Weights of a small mixture-of-experts language model, trained from scratch on English Wikipedia.
Size: 8 layers, vocabulary 17327.
Below are experts of layer 2 (counted from 0) of a mixture-of-experts language model. Rows are named router (the router's row for the expert), down (a neuron's output weights, with its number) and show model dimensions 0-255. Each number is 500 + 50 x the weight over its row's rms, rounded and kept within 0 to 999. Numbers have three digits each.
Before each expert's rows: a language model's description of what the expert responds to. This comes from a sample of Wikipedia text that the model never trained on.

# expert 0
It responds to: Punctuation and separator tokens between list items, table cells or clauses, such as commas, semicolons, pipes, hyphens, dashes and "and".
router:506454525533550531541466481510483477485497551454519511539575440430566477469542494490554477558468504484490431465464544455526537588554569412484500489530501470493437519465543604433523565513514471543561488458430508499510500632487576521579593419545494439478525587602489530497504507492508506546575522362443469487555445556399576469377552539485502450498447533420455515518475513489466477457520499450500470439486546487440473481520502500554496449528436577548433556482415528442440448521370533408492511506476435595562468518457447558520430406537505439518486491547466520480510420456550459532510469526479583496423496501491494461534497536464528551448611450416420464454528523505475515582539491564551424514502498486539488458545441524451503480502572507583432634547544527533600291493474543
down5:484523510498526536468569479460540523452470533544473462458404473458457522488578519548437521529513409471607492563550412455479464506548561514526490488555549554469479478587591432544403606505575494515433463480429520474446586421508344439543524539519473562555562445574521476565458464491497494539529527529472510471501576535515535537557545438421588504474522533558554609530466442582503458436512497500431414569487509480502459547533478508460488536600536470506457511522529502543564593529514559475483471464480535532446504567523440533588466527512489375496581534525437483472409520618540514467431453459448475559509506532447508495563482553611419447531544514512416474414495392554538467508451526671454580524484454436513455496477472469478512482414550449432470545452430575472525491457501508
down6:541408494533522483526471502322568446504466573475518493419593449431507450552486532497481463560518504588457481450558516538531483599595505498451488540531520421480429450435509573510554592473513508485507517456427469469502604528550518480514399413546475596493540457489468465530604566488546488507507516484527498499490482477512395428470483458425595501503517599522541528513521513512551490477491569472500501496544559478504398507411555434502589532519493429540488541469581427657467438422481549521492539598545546527453497471498517429486513537395484488479468467444472576533489487444451514527584478510535458549492504561468513500472537544488417454558560510422491504394515528510500510555384513485584479544530543410576623494518496381528444504475399518485454434536500500559524516435417522

# expert 2
It responds to: Spaces, line breaks, row-ending pipes, opening parentheses, quote marks and == heading markers that begin table rows, lists or sections.
router:449387516448511478501501495599521558515575480525510509575610471467502423370429512606560515557485514458508511511525461574444608383472538516517442443574476444506492538433488429509532541464527509401524462579484551462515458456443491531475498498523544442473620478487460485520486452477526578502475508492405523454448551536465524506439586570502440517511395587463427479526505481493633417509497475441526488563417520528444476469501547606454432414505473596539473475509429482451447450527461595580515560537478385541562457464513481536550450567496533417465430517474439509468534427573491545468439558437484584445521580477477533443474450489574604567480548488485452499538455532446490584531554456496451433542574486571478496521488562507486510535551484537572503584502474454507524439492559501
down5:475561428597540524415462540497423515510509394530509535460432576599502568535541596461518432496506433542512490540471513518513578526495378355485546496564492517551499525442543491505550519499461502475499454458477476520564529535548435434535471470549496516503517531524464464540445412437497552502486490484500366436629546410516552455574396526455442477433585413392583505471497559478547590407507567441493515502496469506493522553551431543578575472481559476440513516497548550555533518497427469490444492484578478623594511459468557485564533473472426443549463571484438489567454523511516512520502552434453454477460433587504568501440470505542558514465447478504522497489561459520547483469499515495527509451429452472587564476471480541456504578333464508427545434543447479512464524469586517
down6:572533581462459563533563440603494565506562615504517487580549504558588564559497530435556533536481560544528546591477501498478481389576538458480368483471442444490525496540532442571489600537498439518470473556574529494473496536528482429573475485553466477494511494591486457493440535554508352414466467523483502463450462485585532581577497594584495485438507495491649503539497563544571487496454467470475556592531490487496462485484484499472556536553552400495500468493458429494552500541576548534630488505499541538456443548510492519454521596407572454537475416566510572505563529538469547542476477504535555470577508572525515368437539502548497506513517514522533523538558456415491469486419488493497534509502469372559529572518457478501555412463529476504575485512475380460485496500475541

# expert 5
It responds to: Closing pieces of nouns and words, such as -ers, -ation, -ing, and head nouns like film, University, election, mission.
router:455522535476576454463448488514518562537518452436547490579497486491580449484628496398441530517471503440513493498583531588419470439406539388548503491547597447481464513438489538482492541447483508520507410429442552509506452510475576444478530481561520472494574503469458614389471433472473510424578543492508547453496503398434541562443531501494442461495450582467488593512455547519442564450518471489496508473573479539429472485436533617414527461510475424555542532494498492430461547509455594428435469477419497514549418493539497462530439632561505510428470446475502588517451522487483435566517516426521572520471460568400548465495475506419497526425614521453492459508519570458507488516507431598482550446484472489533482604494518564528511537369491561533555425506536574451515541474502456
down5:501434512464457525435431508447494540486519501542512548561475478494555510566517559524549519461456530559493487375481537503541381556530459465520511524465498546432438562453583520363482443489528449409393520471475519415502472446469422463537585482435545429508588517459489562490452453532584457478464391391466486494516539486393545550455503567566524492473528614546543472498586451569494636410504328536613395503531498486478569497459511426522574425470581423530481488458535517528474472530526536438506451494503533565532531485515476458449531474661570480398503488487519480492551492494492517597563614452515532587424486474536459505538549468549509573528466538486559493520512517503545563501569506476527491509518527449533536505466546498442544504505471520522481522453510578536583550524479487
down6:494486480555479524564554546476456482383495525513493378368589531569464573495500510563576493514484572463500445644421506415454543441530525521516559450512508426514466506516513496557449507464491400463408557512472421474464553529495419495520518549564476470423446522567558469487507576498465461481483394505438434534439454505524484516540511490516541519467529473520436453495495488416406442580431488511556499525505557474392522505436562502536600526503447554483382465437534508483549487544530427654484464451501492506459435465518483479582411492410509505510566455530609494485563476541452579488484509558504422441408493532525409495510578514517527561501478446551525408496553530446426489473446528567460481542477441545516511496460466532498511594494523490435386408500618430527468484511481519

# expert 1
It responds to: Single digits and number pieces inside dates, scores and table figures, plus sentence or abbreviation periods, e.g. 10th, 2002, Ph.D.
router:474435566515539467468543473586526513432574570468499481475560513455529513457436446504542452564470555464623550579460517574550528481414556546511457517495445419508472483482481410521567505501553434465504476396495466488409512579563546555558484485520409383532413516434489498452468533536471500462542463492456468519460475446500469600461421473506562490475426632470523478514451573504488411517545470482452518559526519497475475394461507511505508489541538542482508511423489490393435555474393520620462547498522474424553496524551459418550415551509456549495497482576499492502502530630441444512476548534558598462507480469524617452521526433515586515434563404465514562562575502467511509560615525491563496554512472523500577488564374555488483553496548554497504528481559408452507419463502542
down5:423501493431540464516558474605521466510435540446503520487432489471590501510559528462447517528389429500525504490441446484437464541498552546548492475460523460527600494572456512527479422459485461495552454469498462473495444612512478475509509479451529395532456429460527510497437409460580525532529475461450495541459499517590413455407474348436397410480414513508441510581384499451532484577446496483561396541535564510526559575470528465520540494551540447444632509428511471416487572473472391526472503473528447481522486448436515473509399463558455504478534588449430576515485429544533362517547505535401513483547462506503485445452546511474507585483540489517453441488557537520451470461494454585601473429486484557491428477547487465453545513514524436420427479435551468453525459510495564
down6:561526536566436514443558498519575531479526606594452539446453444514478469327400477564491476483422472459568496479510622547598429486564470538522590424413457478512502488469599537515529518513529490492590508479563523444490559480493551503567508443437522391541531497560518488491537404544529516518548566453509493457446509532473382565451460428537529436547453516466499540486561406488606466522463520533532490402470528505504464458501473464466509548541454482541501431514509503443417491554489535553454523619478448513519507493493461476447497437576460555410487491443553492511596489549527603519556528481563482452492548488537622486526578496602569471472450512642548416430467500560511443523509492502467526544496491574487476526536387474484500517511543492439421561503482519535508587583462531

# expert 7
It responds to: Function words in running prose, such as of, in, to, during, was and is, often followed by an article.
router:572499506564549478471449524523524492494513435447503565456494407482521414453632471449512444455514473417579529554511486558519578505460554523583474476557464441535527525468514577477460524492439383494509458512457491526457489494505638512443463454571540493499455455501494462447418512390444535437600473501573485522463515511478518519403465448474537396489474477458393583459500448484506513476425520509469563488497487550485570357499537413429487444557468503468521533562430536433462515584506492521497519508581520532496517514522481435620469513552420494370395540449429527460512540506458438474450492420514524480474532508469503450468483478518520469471539566431544534628464546536547521466466512605503481425628542462534500481388415576530589571523544541589532473501526443501557474459550486
down5:493535569463489509504452489570513461491508499613510522455524522496521522525467408507553528546444415425499547399490440514488479533490445469484475597458502450521524526429404495494440433520538518600490553495605459483459383594549591569451465489496556459474535493473422491540463640513501572451559472518489541447562522473501488493439466416523491486479526541655512497547604489488558436376414508442470536469530518499578482439486466411502452505477489463505567473518469533553420443492462579496546481468454546408604565478486473477446544498458475534458534562480508547462566495544490568467521575522412560532549541463390459534506590455603525528546503565477516548534436610414605481502530582416474423488495584473575533498507538522580518531453493442437468529487593484513478532494538477
down6:535523499489486516524553482542535377449580524471548426496533488476486449513587460541474495519521464462518547552624504540514492479458525507478432459509440509540575464515508562542548526543474381563548510462465442508499432551545517530470471560513499488454598541439471486528565530437448588562468472529471542509496509458590505535535474511425593551553457474495394516507393546499404558466455501550519609429524634443555536412483522514552419533602422535532552557530571497507437648503416553526642526470491485560443539555517531583480497418459515494445455551436554573552469531363497483503481524469460578491429493582442530508567479607553497482576561521496484474527497489480471491498486438431473458468578559518509447489489428494502557535431489435473522586435469467525543510511559569

# expert 6
It responds to: Short letter pieces inside proper names and rare words, often after an initial capital, e.g. V-os-ges, P-av-el, nec-rol-ogy.
router:411444578444646481452473472592386533372427494442601585450523521538538488469500493555541460545422528500545541535524486527449503494518515518585516464553454478462491584526525452586592569555438504540487485520457471524521526501514545482446484514628421456409493570515504502505495537523527552374495536481386392446543410413524528597534453552591597422484482571540490567509520503414516520475537419400564485555472425464516487471512474490525492478483524539480390481582470442459409524510524539526415530532447414505517509577524440438499490508527482478470539544512484533467532474562485524612476450453505508406497425488467503455414477507501466531505513531475541456467559495494419496515463474522503412538437450528494456484554497561584536485453600510502506593504596456474468453455507485
down5:527505517527476488479436410489484520480482388645534501515442445499515525628535533493451477540452538574507525482432537515568575541442551533491491491509512498450509447559557411479541487482484490490532449484428561573422529479547447525453535499595572518505449513458565487523548556511432466515597402591499491501435407542438515551539474535566424479473466525526395486511554521514514499491487457547585572369423553490512448633531585469420498416522422512546528566539469453461519440568572484586509542450486544495453508526539510461458511556544512432451488484515537432607526497569490502498535515462517454465493522520465560477542591591426453513378573508492572554462410514470508389497559477493443527441535582530520512432524489419449527465564500592507455562432500540461493406515507422
down6:479479479456469521344544530428445502520473527519477510567458532559574480494499454548508507578423496444399516499600487511440444564432536514476445517464531548420503477471490544428530528558559484462554504545431495445539555477541562411528578473467513601532480524482555462455423553564437445477551451575516450464449554460460462487534476604518476509476424443505494501551447448412524591479500494561442567449562446491488527484536602575475500521457581494574618511503533493396560430520396507442530502539502534563481474461478572530506539450539456491448504493461422494514498512412516544456435399534494544492509557469494449471549486457571505470491614573592578594448430503544488551528511581541583515449465561449565505387512535451544569522493579511575525467449471388430489467523544558

# expert 3
It responds to: Year-opening pieces like 200, 201 and 199 in dates and seasons, and single capital letters starting names in tables and lists.
router:387409526462559433523470507612365499554558497471514569482595476448565484555426472490500498512517572522561509485590378505472575515457544611477493549506447472473480499457410531429515478485488377480482502539444474530519536532440503477498535416489471423512489502475481509400501373482476526497563487469466513523561522474445550530487460454501532471555529482517461490436500547574516511490516501477539521523460487449506508464475464569543523471527534658510534557528445456461484528588509551548484517507543469571602494508478492542536450492535454367492500622514465445468474470541520406541518574524500483474521537522547570468487454474473489477518524434487414531613573469478508538532534489411413422561533618409600528369400457526374487525483577530490561550511551481477527497430510547
down5:555484535481561536580504433571487486598425499546564519512537539456575499385636491534549537519547528491431502575443479547586507513489506498481580514528497541454526434569508513479501427575460496569594470566488459499471520495509507443447487544485456535420477495523504558540490487427588413565493522485534490513413432486489462467400422454539422583483382555495480553518537589498569516529444510541551585455523464565531501621555491483474570481468547523388533511583585414464482478462564376567547513555438486399511498509488515471523402497594551537566477503500466485532479538458489544512528508507622497533522510492454494476461437521449491513527430523452457525487376553434474569662396490509503486518518470518549496537532482516519580480417530475547505594512552437499523473471520567
down6:439466510450542485428506524578538447468499469499524520512439490533530457396557521520447499442556585478480435506420487476544586504516477511447502507473585365521484504534589483496562490493583491486573473418465534461406461541511585548486475567506408459513480495642442558561494432541500479464504481540460490482485565442490317538525481428487504527424448549484456527508538436507484534436487459414528490469421476480557470548480564430512496505415562510584544592556619493466356495533424444559525484490443530456524423530471484442517577514554490557468421573584534490493526509509499567525457490474466460509450563520483455439482494374552434425433490511532495467437458475437565483449498578481549446448520507524520412552479552537416470448493450464441522561446477567440511594442432531

# expert 4
It responds to: Determiners such as the, a, his and their, and words opening noun phrases or infobox field labels, like Original, Other, New.
router:476542492543492411490427554531442515487467431469542505518519508466534500428548455572511436426470538524496502531512475529506515563445515465488551445486509477446449621509419600576519583490514562459544486624490521569521436511518500506475503478489516476530608540511467551532522454519523447481463547492480473481522477515441550615415505515585521408478498502397466482580450452471566512418426418480531615444436446488524407461518554559498464461588577532464447510474513471462479650522485474513553476439384527655512480507415468434546483515561440462544375507514469536474485420501496542453551528466421528532457489625494580452441525490514507520494474474428555502500501584487491466444394454551501475413471493541556623449470554570566484582487526503440531557498532480477514462402515459
down5:645449400532430505474502514346482519531429535544457542466485561512546482500519524534511489436541479470472481536534521463614476492437444519549507449443412555461560481555454492520592473487440454518495553549503486421566431438554475400442482546466491478560493500430554494568524463534546503521506511525596586412458600449412501485512407478520529514595476453475594548530550550461486608422486467508474545435433595454460528508508459595549474518473548500425476541522456434423539532495496511521506458535495539506531526574407504546612468559600453559605478560620513473625538551512547463536526484507449486553496553492518612504491430510468503482567436479488505497484498536513509419560520572561495485543521576553454448523504544565606542530477547448468514513441463436481473454519564466
down6:467499517552501446579555486552449452571458496497452481430562492570511520521526469487481570425491490494552508516561575516566578536568487452423478505580511522444549510438485551543417456542491489475511678433535629423378416460527520576446544438525529489511541458531481463474491445478470504465497517586528544576466482464563462443465452527496526475483563513487479521536510463510575538544501514484434576477435543477536450575516498511401513523481466513491487477518489445582538440521559468622532463509473505443372556407520532439519602484438538536542557451525539488523502450492494464451437524554523492455518477468538502514485521404509423466492613532520474438536445471625509571407528522617429430556442398481541569488563420586499430487530512380537453451557451460468432530485557517